{
  "num_hidden_layers": 15,
  "hidden_size": 384,
  "n_experts": 128,
  "experts_per_token": 8,
  "d_expert": 96,
  "d_shared_expert": 0,
  "hidden_act": "swiglu",
  "moe_layers": [0, 2, 4, 6, 8, 10, 12, 14],
  "router_score": "softmax",
  "normalize_top_k": true,
  "routed_scale": 2.5,
  "balance_loss": 0.00059,
  "balance_bias": true,
  "router_z_loss": 0.001,
  "router_noise": 0.3,
  "init_std_router": 0.026,
  "lr_router": 0.00121,
  "num_attention_heads": 12,
  "num_key_value_heads": 12,
  "head_dim": 32,
  "vocab_size": 6835,
  "norm": "layernorm",
  "norm_place": "pre",
  "norm_eps": 1e-05,
  "positions": "rope",
  "rope_theta": 76100.0,
  "rope_fraction": 1.0,
  "qk_norm": false,
  "attn_scale": 0.177,
  "tie_word_embeddings": false,
  "parallel_block": false,
  "init": "normal",
  "init_std_qkv": 0.0218,
  "init_std_o": 0.00398,
  "init_std_up": 0.0218,
  "init_std_down": 0.00244,
  "optimizer": "muon_variant",
  "learning_rate": 0.011,
  "lr_mult_o": 3.0,
  "beta1": 0.95,
  "lr_head": 0.0246,
  "warmup_steps": 200,
  "schedule": "wsd",
  "decay_fraction": 0.824,
  "decay_shape": "exp",
  "final_lr_fraction": 0.05,
  "batch_tokens": 131072,
  "max_seq_len": 512,
  "doc_mask": true,
  "train_tokens": 2318000000,
  "max_steps": 17685,
  "dataset": "wikipedia_en"
}
Below are experts of layer 6 (counted from 0) of a mixture-of-experts language model. Rows are named router (the router's row for the expert) and show model dimensions 128-255. Each number is 128 + 24 x the weight over its row's rms, rounded and kept within 0 to 255. Numbers have three digits each.
After each expert's rows: a language model's description of what the expert responds to; "gets" lists some tokens that make up at least twice as much of what it gets as of all text. This comes from a sample of Wikipedia text that the model never trained on. Tokens count by the router's weight.

# expert 4
router:097080143193149160134110114168182108127079144147099126130110129131143096124133091107121114116123100122108129101117155111122113108142123138129104145113096118116181124063161085146145095152127129159090124152130108132118103124190120128110146137148130117168107124106108097137148118137115150108094098138102141079148089095180102130101160106113127095119149158118153096121121127130116116140095
Description: Uppercase letter pieces inside acronyms and codes, mostly in sports tables, lists and organization names, such as FIBA, CBSSN, STOL.
gets: "T", "S", "C", "E", "O", "D"

# expert 23
router:081127102140132128119116122125144114136124131146108143110139139131109104182081130136110118128092142158119179098094169122132144078148111141146107132155131088160173114118120110143143110142097138144137134166137075145129125135123051124104136102159112091116110165120129115125107106164134141117135117165117064123155122093154121177101118086122145134102064114110106105103134133115131101136126
Description: Structural markers in infoboxes, lists and tables: pipe separators, line-leading hyphens, colons, and field labels like Location, Coordinates, Born.
gets: " |", "-", "\n", ":", ";", " =\n\n"

# expert 2
router:108092076141156128124081100131126117143109141179094080103089114123114084132148076128161127086092165132142167106121151165146149123128114132136113109087135107123137130086137117124114128124126117174116130141159106129125140171147130079121126122160075069124127094107140140102100162127130096117085152172142106106149120141109081116121126133145088128094137116120121108118101140142089107132100
Description: Capital letters and first syllables opening proper names and taxon names, such as L, S, Slov, Domin, Panam, Cerambycidae.
gets: " L", "am", " S", " R", " N", "l"

# expert 54
router:145116056159134155094113126156107143099106179122129119143079112151142079163131092171117140147133119146124114157161173111149168083137167153139148146117134147133160099116099109141100099146135092152121099126137092158134127157156129140108173114131065090102083118114149077163106119123136107128134091125108107093174112109109054148102172131154128101101098139110127120101117121094082150155120
Description: Syllable pieces with a, ya, an, al in Slavic, Arabic, Indian and Central Asian names, such as Astrak-han, Naj-ran, Khan.
gets: "al", "ar", "an", "ai", "ia", "ra"

# expert 6
router:145082131166132160150089108124131114139157157155126106126126168121114139170088103149112104115147152107162164135154150085136140102157136128163071152131150134143195130076122135114133166102102149147102111148136114135150140181159087090090138116141100118127114144126116117141122121123196117121155127152109114125150156088122120137112136106117104091149107151148133122108137140134086123119118
Description: Table separators, blank cells, colons and short position or country codes in sports results and league tables, such as |, MF, ENG, +.
gets: " ", " |", "–", ":", "',", " +"

# expert 19
router:078128145108153118097124130151156108134082158116131138131118154144084115125155097115092123156121130142052117126117125121155126132128113156153137134130168115112152133120171105142141145190112142144074150154090113136110112183132129135130144154125149128118158147115134146141151149144094121133081145114069102108127106084146111135108156145102115151108057113132104104156082145135153139172130
Description: Prepositions after "released" (on, by, for), table pipes, ISBN and coordinate pieces, and infobox labels like Label, Website, Died.
gets: " on", " by", " a", " for", " in", "P"

# expert 16
router:113093150108136142086114128121140130135133139107152133115114136190103149146131134118115138103087135112107151124123140128125133133111106144111149145128133099094137138103128149134132103163107134132098110150170094153171096140158110139086127125110137105094140099180121124116122113133144115117144066141126097108144137136142149142135112098123149127106146113091119109101160064075119102162127
Description: Verbs, verb endings and their following particle or preposition in narrative prose, such as took over, look for, refused, contemplates.
gets: "ing", " of", "ed", " to", " with", " that"

# expert 41
router:104117144162121140142110128119121127168144140162122090101132141140134113171099104129102101106146167120118153169140115118141146118167101138123100174159148092142129129110161124105168128122113130128120096157097102176173149169130075073057158121151093102135158099113125146195112141114145136140105128126058131118163107082135120102113139154061123084110123131134112132101122121130109102148138
Description: Scores, digits, dashes and table pipes in sports results and standings, plus words like win, winning, medal, victory, vs.
gets: " |", "0", "–", "6", ";", "1"

# expert 55
router:085087098160126148125146167150181107115141132116064094098125110121135122108103089096087137120129129121107135150121165157137148141162140160164141118114126145147116135128128142154132088177099177139125146112126121122144132099099145080147128126113132124122099139114117145135150113159135049136080147118137111067100135148153066148112113087136145126133137090130110128099103082134088098127112
Description: Middle and late pieces of rare or technical words, such as ib, ob, ut, ten, and quote-comma marks, as in Assin-ib-oine, main-ten-ance.
gets: "st", "\"", "ob", "ent", "ch", "ib"

# expert 25
router:119136091127145146077115121130140136122128123187085145105142143113088143165113141114092146129107158125103146165155160144091159159107137132128083123164168111150110064106141069162161126135090128159110107154104108132133096116132124121123173086139122074131104132119135152135102119123130134090112075134138093090150104132146106134127120120154080131120124105118065077124097153099115095102128
Description: Text right after section headings and place-name starters like New, North, San, district, town, Old, Western, also "newly".
gets: " =\n\n", " New", "The", "\n\n", " \"", " town"

# expert 31
router:118092130166152180095138132137119080114124127175128105141086134132074098137134100140123126084139157149116140160102179108155147087158143139162116165131102079118141095084131138181156121100082125161143116115124111171143089143142106135151139129141136104148124119140120156154143111153114137127116092153116099117121099118160109151113122129111126117138105155116076128142089081128083131108097
Description: Word-internal syllables such as ul, im, ang, ong, often after T, as in T-ul-ane, Sule-im-an, O-ur.
gets: "im", "ul", "ang", "op", "ag", "ong"

# expert 17
router:051141110196161169108134111157103123140092137146109097100118124130093108140097128142104100094118158105116121139112148167129144161154135147158116173120135129120099142040149139139117096146164105137121144140158132194134101146138122094106128118175124115117082110131089101140115147154177087116119126145130140127142135092130115166086152140106097106136103123117099123108117135116149118160118
Description: Determiners and possessives, overwhelmingly the, also his, its, their, several, right after prepositions like of, in, for, to.
gets: " the", " his", " a", " this", " its", " their"

# expert 48
router:123118101146160154106090122159100119132074135158086151117138146134075118153119093182113113116136127068115165146086140138142158129109114145127098185125149096125153078113115089161157065134136149125087118167157100153123118160130114140110170103171117102123111137161127090141109135156142101139128097174115131108133140128119098165116143147125093118119073136130112094115124119107098130093118
Description: The and similar determiners like its, all, these after prepositions such as of, in, to, as in War of the Austrian Succession.
gets: " the", " its", " The", "'s", "The", " all"

# expert 60
router:097092105122150119107071124139110138142120129117105131115065152132148107122127136136100142168105152132099136129111128129099124143132127157142095119119148142142154073125157100129177138133111138144084111098141090111156115148118109131144119098112139116083120138146120137188136126138177128158132099158146134144152152139176113170068142118127121145099091132119116079143116129117087118133138
Description: Pieces of French, German and Dutch words and names, such as final e in monde, de, la, von, and taxonomic endings idae, ensis.
gets: "e", "le", "re", " de", "ne", "es"

# expert 57
router:116101122108187100124131095173079093109126118137114158121131146141118123154115111139102140152106154120124120140115134184083157114151111162094098151137090086132137121111139147140155095144097131117100120180152106122140152155139091154143190107156089115090138139134153093132118097148142145124117142131090147114131130089135099125117152124112149123130103125100132131143123110129157127135176
Description: Digits in table figures and stats, currency signs like $ and £, and endings like -ine, -ate, as in Mar-ine, Pl-ate.
gets: "0", "ine", "1", "2", "ee", "5"

# expert 24
router:092135076157141112102139102161111122124116139139093092114140112153102116105103152160143131096110117136088129132128142104103182112123143102128096151113122086085191167082140098148147122160140125114104124155111092119173094157153070137119178153132096111113109115125138082134102074120152144123080107153079123108121145140153108167115133094094129088079141128102125097085097128124116131145108
Description: Last digit of years after 201, 199 and similar in tables and citations, plus word-final i in Slavic and Italian names.
gets: "i", "0", "5", "9", "4", "7"

# expert 53
router:112129064180124114116087104147129118160101136119079134101082126143119135157164101163142122101087153138097139139115198136117164110146093155131122137113137131116167087092154144138183141152115168162132144123160128125140152126121098130132142097103120127113131122118125095155071117122155120131120137127116108137131142077144112116109139093152127145090093114108124107136116095122136110151102
Description: Commas, mostly after place names (Tucson, AZ; Paris, Peru) and proper nouns or dates, plus other punctuation like ), and ",.
gets: ",", "),", " (", " and", ")", ";"

# expert 62
router:134075130133103154092086138137138127142139153115109130107125133111105104118109090116137098093105186168126154105126132146131154091160118144178142132110159110086123148101142092163143120153130142139122137144135112142130123147112149085116131089152132097115156083142095111138089111145124047110148146163122138106164078111141130139149174092138106097129137153081150094129083131118100129118125
Description: Syllable pieces inside ordinary words and Indian or foreign names, such as ol, oc, pl, col, isc, in Amol, colon, Episcopal.
gets: "ol", "oc", "pl", " col", "str", " Bol"

# expert 44
router:108129122135104127144144077150119136139132134124124155118130126141100144149153138106125145133093095077122132138099130158124126131156123139113127115116138136105155127045134127162147130135136164153067169139119031091144116128181137117109168126121141087105109127110129124171101121149113101137105129142127096094144109108131146131106149129098113100141120145127135112137128110133087119147164
Description: Single capitals and short tokens at the start of lines or table cells, such as I in Identifiers, information, and III.
gets: " I", "I", "1", "A", "O", " information"

# expert 18
router:096136092125111138107157093090161131135125127150117112125102142136115131123159097127131086149106135127132117117079153175132148080124124095173147143108129119155111121126141116152125126130131128118120151126108109123141094162138089114162141129129088121113121118121117116153110110136146154157107123146092135104152130136111119172132117136116143099084132115136102124121097088136159076136091
Description: Middle pieces inside longer words and names, especially in, an, ell, iss, as in Mach-in-ery, Palest-in-ian, Sult-an.
gets: "in", "an", "ell", "u", "ill", ")"

# expert 9
router:087118101151129112137121095143149094139104145099114097115092175162121111136142160165112113129128146131090155152110184133134129084136082129138114182113140090114181103107189103151142119156085129165140133144130085141141126125127082106126148115161146097142117099142133092119130124169133111097138141145086122129168133100139126138139142110111136122124105152117102113107151120164127131178111
Description: Pipe separators between cells in wiki tables of results, elections and statistics, plus semicolons and dashes in score lists.
gets: " |", ";", " –", ":", ");", " —;"

# expert 5
router:140127123107192167166133116115159125135116180115116150109090132112136124126095126138103135127118148117088157140137154129155146163123123155174128109162145109123139129122177073127124151154098137107104111138115128108117132109169081137078136146153103115096089148116088113161158132126146113118104127128094136132109128113140064121136163084112153112082116131139135083101086122142117135130111
Description: First pieces of names and words, mostly a capital letter or digraph (H, S, Sh, Kh), plus ordinal th, units like mm, lb, mph, and ×.
gets: "th", " H", " S", "h", " T", " N"

# expert 40
router:108122115111132143058110122142156090138119155124094131116147167121118094150097105158126135088123132109122174191096139130136161105131104125124125157106128121113149082098133110150131162150091145163101108135112128115171114136133141140115155150144133149118146091147097114160124104112141110090123074137153122099126102105103094132108158117098122102148139094084135139137102093149134129139172
Description: Adjective-forming suffixes like -ic, -ical, -ational, -ological ending words, e.g. Islamic, Mechanical, phylogenetic, also Unic- in names.
gets: "ic", "ric", "ical", "ian", "ial", "al"

# expert 52
router:091129104136132161092127162165134110120112111157093139111080116142128111125139110137133146161097146138073135117107182111114151096154119135162105138145128091143140115131101115141134123159097161148089137126148049102165130146104114137099142103113133111141088127116114108155114097118155114124097141129132099090130126138166097188104184108116122114104115110114095148052114117114102105123115
Description: Final vowel-heavy pieces of Italian, Portuguese, Spanish, Slavic or Latin taxonomic names, e.g. Feliciano, Emanuele, Campeonato, -idae.
gets: "o", "a", "ia", "os", "io", "an"

# expert 15
router:131083123128137138160132112113152107145098132153121117095123116110107128120149111142092101105116137092121170109089121145135128137129095148145083102124147081104134122139172067142139107135147109102121148120145121119095087125163074129138174094142094123060096099149128099117115125125144109149084137138145143144132116110163132156147122112124112131126123091119180098127129100143103104100172
Description: Capital letters or short first pieces starting place and proper names, often after of or the, such as St-ow, Fort W-agner, Bl, Tw.
gets: " D", " W", " St", " B", "ow", " C"

# expert 51
router:142138135110136169126144102118128150129106120131113112136107111137104094165140096125095128089113130128123151153154173120155145173132125149131145132136122111101132106147170104153136129119103084158134102120114151151136112153107094120085150133104087118129124103171099149136123117137129075094124112120138106101161110079122124142137129128143142112133116126130152105112077093162075129131113
Description: Inner syllables ur and iv and similar after h, such as Parkh-ur-st, Elmh-ur-st, pr-iv-ileges, mald-iv-ica.
gets: "ur", "iv", " to", "f", "b", "v"

# expert 13
router:100127121129148178073122145123100151165122134130113124092137117151099129134100127144080129124104100129121151164086180130118171096152101120140087129093138149111129091148173158112138094134107140139150112125169132151163122140134101121101132114123128119123126095173106127122111090128157095104105133131105095127139138121116126117098134105139071118127089101078130118120131094106107116120127
Description: Line-starting dashes and equals signs in lists and headings, plus commas, "the"/"The", and include/including.
gets: "-", ",", " the", " The", "=", "The"

# expert 8
router:110132118121127146105161124145146129162111114124154120101128111165105122117113138132118090061093162120114137109139179139111138093166097145159124122116149153114153114093153121131173085162141165156131152098172136148125135136165125152105140118110133113108148082149157153119085074170147094110085107129097115099118138133137120132114134068119115110141066149151125104116145095099119100112127
Description: Commas after introductory phrases, plus clause-opening words such as the, however, because, where, they; also the fragment og inside names.
gets: ",", "og", " the", " that", " The", "."